Below are experts of layer 6 (counted from 0) of a mixture-of-experts language model. Rows are named router (the router's row for the expert), gate (a neuron's input weights, with its number), up (a neuron's input weights, with its number), down (a neuron's output weights, with its number) and show model dimensions 128-255. Each number is 500 + 40 x the weight over its row's rms, rounded and kept within 0 to 999. Numbers have three digits each.
After each expert's rows: "comes after" lists some tokens at least twice as common just before its tokens as in all text; "comes before" lists some tokens at least twice as common just after its tokens as in all text. This comes from a sample of Wikipedia text that the model never trained on. Tokens count by the router's weight.

# expert 5
router:516511483544545509444553562429433428512429509441543489492499506504469525533528487433505527502468485468466467496491519477553526479537537477495540505516517494454452488424490483576468441492530562442449490589464506538480519536471473482472466464494483547547459470517491441375553508445504447469533487502458506488495461502560491515426474559461463464469528485505535524527489529530462582548477
gate0:523567478523465461545528494527571474455478543530533481510518497562499562589455536566490511472480486467439422531535500460487504442505465459504516448503396485498549533476495454559558492511524580558460467456515574530441563464570476525434439497481541530481572472493531558447564536480437544532521502520504485550528460459494521535523518519493493540556515467565458519554546508499506523504495
up0:538503503524477488493467507494458433552490420513536551459501523455503459496513485421557481517551515472498566409482480578503488569500483518448556505515536539544449495574454557484536484487485441416500546562481474530560525543447516527560489573529464460517512559508522425567489510547508452500496458512509515509458536559509536480559536499524504513498587467451514457504477534454479549489521
down0:557479484427490593489511472517551523514474541474497466501523490462473468498479467534539435455479489470530440486538493502466473478525597512527523434442506493492501428497505515533497475542480483473557553481509413503463497494456487539451513517573441462449518568460505529413462486526522467471481496431498475409480495484445534499501488580500506515487512462517474470562489489516421489448436
comes after: " ", "1", "2", " (", " No", "^{("
comes before: "0", "9", "8", "7", " |", "–"

# expert 29
router:546520480471539494436477525485465447429510490485519531485536516526518518498492506410533459489497508435444505438500478512518465448523512511447550495516497503544527556430439467495531461444528534429445494554474528551456578475522496459493464484452537489499516472548440436485496502528503446534485427524446576462519496490476528499492457567493454490518528446490555418510536495554467561595437
gate0:521516524528490546633472493534442498439539488475551479544477478492477544529526548498516501511472482562472553452488480560492485444451583437421515488476446467546435459471424527563425508493589488455488477409454483504515544441524513555502504442468494527428518492489493505508471435514491465505518551510510513485499507517475458545479506515476501452550467504490536496481470513504496524458456
up0:528587479496477462521497560549477516464498478491554459508500449447573468545509545463495563540452566505482542444552492548522483534450521503486479502512462464558466519454478435582422519473505444440479525501474456501529543487554559545442497420481438527566549492436420480502490428500432409551474510491473516460512502553481522490546497545440567483476498509439448437479471544564485512488508
down0:530483484534500498559489520489541581536470557543402517416411510522526520517514454544511476528506470534436469520577507564518504500554478548412464498427488474535455560494503466456547525543509533470516499500458472545428567513475500482585518535514509504491573525506528459518531550530480527575442458464542549466541470487587483460558462575477531513506502505522511534568480488493444475510584
comes after: "\n", ".", "4", "6", "5", " Born"
comes before: "\n", " ", " \"", " The", "-", " He"

# expert 40
router:595490397479495447475520533448471418484496478508540467461485524540524517556519512512566497521581540510460509458478480537529481499536513507471545451520531447479506502495452448485454511467494497477503513493453513519419503473485457485515475559517594461507507496498494450471482514466499448534566512562446514524501531554507483499530521466563540500531523455468503460501501461472461604565369
gate0:516486465488501450476571540483526477478493504491503540502552453533563447523475584443472474479481497469558460469544444522540466497455466499506459534501442488526502532576438572546550538537433511435499472469529511425453484456484527488529475549392486472435495510485501530497493516496494514489476474490518449455523502525504558579606528473464512497483416476520499490423582528536504549556482
up0:522495508479501488424564535495530486450481503507514566535586448524574484513519525438471465484560550531533458502503489502541478473464464522531511489476516518532550588545436543595514555447504471482511504489503478464482480516464535541470510530434523475499499473534491503507473531465458531486496520532555483530515504536476538578483500456523530479591501464491436527460587564554460539572503
down0:523490534548465477596484477608558623398479522490521533482452422455520534443504501512572549558476525439531415470544521459456468543497517549449455523479530490548476464489551550427451482469466505499463504498489551557571434527542529468481511510486487447497524450597538482484520510476479491520481518466510460522487512435477533496528456518609511477502500520460491483543425505504511449580531
comes after: " of", " and", "-", " in", " United", " for"
comes before: ",", "s", " and", ".", " in", "=="

# expert 62
router:551499504534548561464457511480500472457480504441553515489416506550483514540565498473534463489481480501498477519384456492549491511552555519467589500554483437491476514497459502536460431536565529485448508532492536567457591495446480501501467495472506469523534506488504511480492566481543494513497468497490529422493443439526524519423469514543466507460494499531495498527456524581455561540494
gate0:506522445488506496455510520504523488521457499556537509526479488585599495540548515419556451469521531602457468509424456493545479507508425494475498504515526461478539523486444477471521491572495475536501542502487466578433610487530510447502441552489493468483555470559491481443501492564449489572494454539494506469527509533571533490562504452551511528446531465500505489458473526554495566499417
up0:457498477471481433606523509489463464493584533449431578447533513521477513480472472565489538562516525456487530496570535520421493464512525545485558524429482532585402536466493447528504524449541544423488485407491533437543449553448457498486498499483546525454500529530579547513513532445504575472513493505493446554462520450510494518537510560470538479516508517533509465531556463447496409526633
down0:463417535548511479511458536558475505500554511553422632522550535548425445431495461444576568484472515569458494428523458426482448459463567435508488469510439486478512518553559519474469500476533518551487534454474449508493535528514505491483452568505417508516500414593538523437506449435491531495502515557502475461514502496505538563549516527481480454540549452479508490482397451487576550478529
comes after: " |", "|", ",", " in", ";", ":"
comes before: "1", "2", "3", "4", "6", "5"

# expert 49
router:607486500527570546495502498464461454535493456488499532521440513513469595491503504442485462475574497554444561490431507486516443474530560453460564482528458496487467505515496531451451442461471504505447567558465494535501513435460476486456474538448479475475471475532508510459502492497444459537515439508463487478516434451497552526460503498559492406508467433537524485488428466515494587533465
gate0:503523472562554464430591561506442500433499527553505499552478504499566494511506515507450481478545464505550525527468438507522502396478499542571486430497464520516479466502557476490484524524492476457506456473379471497494567490487468500520462502545515514487456448517422493454506480515510537540520549474503481517490487536531440457533562570533465529438472463524493529500492500509494534532473
up0:523488491549565494458545551529476491490489502580513478570469489509578508474539504493465512505534447494534567503446467508509493414498472527528477420479473515537499480483557543457407507574513480489497478484444409490471552450546477515574443501569543491477478497572413461418477464556495511492496575420482557497519533516515504486515489556524484546472440510460485527482488507553488559539471
down0:451463563512503517442515469491526529584478506517495535534512483560526437495497547559456480467449531475482459535462522492519470519528426433518484511436478531484531500447473470515520533562480522533532490553508496450468515503497460526481503492483432530559489503480526501599450454509464556472495457517454428471447545530457488522571486503567462569476576534578502438486556472523421463479585
comes after: " |", ".", "\n", ")", "2", "=="
comes before: "|", "-", "\n", "==", "===", "The"

# expert 22
router:543454490487576521503544521453445415481474468459543505502484512475428545500531439472534532442581548471505508546506521463581464460549505514455519474515428440455503474490522557542563459469531489491460517555488491553500538490461482463478466500537503537514507488510496406463525610464565457474513504520560552475532412500508418480461504530537542480497518488477541506546471558565443577500488
gate0:521492449510517516508530526519517483489427509497540435511533513466472545487490420472542515516437567455491448466465483528476512585598521552443587441561514422501472524553497457536465516497512505577463529543504484500474551520525444500480476507426514471612377455434474479512547531452513378531496449614558510497512512446526524504526416520494442501416512552509530477492546532546450509549512
up0:482446472533499475489507518545495474537488479493538454532480472422498514512507470452577485513492597468537508491457452475465510582527477448491540445593528411488523493571504513601480530519468447544517533539538526518481526525504448501511505474421553513602456470452450434501513514455466420492520491578509522528513488510519492491536476531534475517440431540453523472525599560471499494520529
down0:526491484537471519504416459488490561482525528544396493514402444487564456494491549499506535501482464528384515465513567502519497506434549480451526471489516492451493528509485401464538475498550442391502445499502426479469565489509505473387525485447471489504515503490490468521469496532445535516520499509467561471460446445485485486494517497499508549481479462446507532480464485559434422474466
comes after: "6", "4", " |", "3", "2", "5"
comes before: " ", "1", "2", "0", "3", "4"

# expert 34
router:514556490495513495406538490470431420519528465471530444494528503545503514510545485484568476524545480500459475526459481462486447484548513542492542487558534461544455480490529474533479500524559518439490585507438561538510493446508457534516487501464524458582531523540504434529496495465485410490490464551507479480491482510505505502489543525542550512425557487492484466499459539477493546610466
gate0:474529456488534507466525520452431487475531497516446551527490465524525484481420529416507516463438486523468471490514524565437470497512453513508563565513557504519422460546426545563549478518488458520481509446434518505528450510458496536532425439453483506502522434592454562539465521474476526538495512630477503525489491502510484494448510555599515444532527500520576462506475477525476518511536
up0:499518486496546501485548485489451485489512535527405566540478467561531470457440559457486499472424470459384486525494542546455518557492505526515531533547527520510495509623451489542518513527499474514531490494432525526533477443437506557543423460464489501563523396528414553529482490516516495528478540508492523487531485501525507531464498542593563503546479496508576422509467488505571562455544
down0:553529500523505487549524490452528592561511512486517538461514535465470431550456609511531482515505454498533508504499474490533523387482449453450480555515459493522528480482526539502523514427503520443488534620522500501466518498503449512519560414496554492511533504470486504487494542518503509497594491405467431506552567434549526524484520504507489539442496471418562512533435516447567607491532
comes after: "0", "1", "2", "9", "8", "7"
comes before: " |", ",", "–", ")", ".", ")."

# expert 20
router:542491497511536554497501552464456413523491471437494471493423498501524549593505496458567507529551511504442493507475534522538426531537466543439530492496481497535468476501509495503488530460462479473496576500490523564456537450497461542504501540492496504526492485497527465474492481462454497557517508543515497447509471486513413561410555487575573545534552529511462465571476545477432537569367
gate0:493534515537507463496588488528536509465527494461499480501570472453442479504507501488544504513487529495452512434536459515536466457529469480562503460451451534507468580499558475455588509498570470512468494534504508530468563488435443497470429470508506545501480394468488544513586513405565488525535544523473486564507527515508596519547458542528418541458478485532602501498501399458522519556475
up0:462565516495485490501518541490521502452506466461488392533483504480452463529491550519544520506487543484489470454541401513554480500470437522481509439475425528478466479462559503492587542508508451506483525553554508581472519579516463467467451461522521507473478497500500554398593461450520529540538559557484503557496493507455542484539519450467441459442553472537568506489484405521492480562413
down0:467512501542551439472506503428522488524530477491490486502552408524480523515526485467497514453521552502488472427475459477601439430553531535560416495539546498523480461497509470465596527468524473494471461486436554534466483541470426481412542475476540545552513519449562497551492524498494517581547528577414459573547552528503487510551468436482534452466479486461588488511528471481522554481495
comes after: " the", " his", " The", " this", " a", "'"
comes before: " of", ".", ",", " and", " in", " were"

# expert 50
router:504457516545510544501451530506507453497391460532506456499472514511520573502527507419521483585499464528475503461434450514473493497547505501473550457507498514483468450512457482554468465533533562495421519497464527507526473505494491550517463541549531470498499508518495493432515467498520464536555463488454548481482461440543530588401465530573482475488556529464511478477433479523495550557453
gate0:519539510534513574527499483515545481450473486437498559499504578584475517508509534486547478437483472500474536563526484449491550507512498514541630496541503546485525590513559479492489537518595453434471480514525483547407484506452470532451396482532471432397557489553424503540501545559541541504528483482408515483525454453531498495505463490524510476471532410538478509450502472489527495539541
up0:479513527545522533566503456544546453500491482486453469537497522512488495519494524432546543453472499497502517546486509473501482524540542521543631504526542529493444519489542484501483559534562486504496469519523486576399518474421494544459400543525474447443536513530428475513459533535544461456511548487472526406513467501537447542495509468519460505504496461498479570500543513542550482517466
down0:468529503556474565454478532536548544472493518522473525528490489529476536482432502501511570447481540492558520564542536511473506556493559546571457446502488467521466491418495436431470443579537478533479535444434503503535534528472642476482506539486537431458480553443542532473578498484533499551551501426499472424510468501461538492509483526427550491505526517449462522484532466524443500522529
comes after: " ", "–", " (", " $", "/", " −"
comes before: "0", "9", "8", "5", "7", "4"

# expert 58
router:543473477543526527492537439489480443469475432445540539560505519513465527511497515438517493477484466605487478479484547518498455499592503569490555486522491511507446457523488474471566510487551479417448479491501556496491518475491494500513478533479531515462505502509531494444503471473479446553472466493509489430463406527561482490480449530583523523527569466496529487556450510484453611620451
gate0:432429529548476546468481482531516489505530462464472528465477510526502482512471472523521558555544521494485526450485529512535448470574499492472445529528570542472565576496533534460497502443466497444474554502513488411494422522488551508454558490445462585514523499419536515420554460561472531563483490428508522522533516502538565523502499556510519504527514461442532481502540460508517509578529
up0:507517469518593509487543489464459472445509529504422524509476546526472535516468443519472503491502545517490571444521459527495497523458534531547559486499488550448500453498493548515550511538489418534511441536475468547507469470488402477517446476502454510544544510494510512524452442513505496424512477460478475521473588442527506549461441469498452420476444555518490444551482554447569512532514
down0:466483500482505445452517627466544506513554493512567575460486427480532432429550467465529513607437499564558513522528484441453452560516575455502528490462543478568547484558511569469477568518513473449500533518479478491426501554519537513535521474521548447442537504485491478516451481441578423527565486535511496527488494530493538502569573553523500500474505433463463544519476557498522500519516
comes after: " |", ";", ":", " September", "N", " June"
comes before: "1", "2", "3", "4", "6", "5"

# expert 3
router:572490494529517564468492584501464433455467506509534503535430505550444516553507530433562460570544497534431544493462478506484486457541527454405537464499491493520483498458494533588463510508511502497438510562490519533487558543454514537489473490460553482512451503563486419470541497504495456510479463500413554438515473438492449505486440477476491452516564476479527512545482500533464504521453
gate0:523506528428549448526517539540534472473481449460530511452499474507520447520528507472530526471477511435472467544537506498543520496445492557482500518503486554539530500472510479458492435534514616465483510509518451632461522564524486510430499486538468465470502491507503466459532493498442427564523489504493550410398480546453465453542525487503506546509542469535524503531467491540520519520541
up0:472516548448560438465509504514505469504490448457506512491413455452548452504546479470547540450488506435450470515506495516493478516477464505454505522518458552556489467489490518500499479514517590460475485509513517605470523519505491523506451514489554456460443454529535462373492471501424428527510486520443544391441438541490450430496524489506472515496512505545535520528480489537535484518443
down0:501522489539508529436531515539539530478483481490560535513545484526501493469477556489480476562500533598533556559520487517487458521509495516508507519511540606474573527546548507438497544481516480489520354453494526412437456489489506457454497543465481462494505534488440547495500501554531540498494496506527449497446500504554527541541485468523539405462529513464514467484536547441445505482536
comes after: "\n", "==", " =", "===", " (", " =="
comes before: "|", "==", "The", "\n", "-", "==="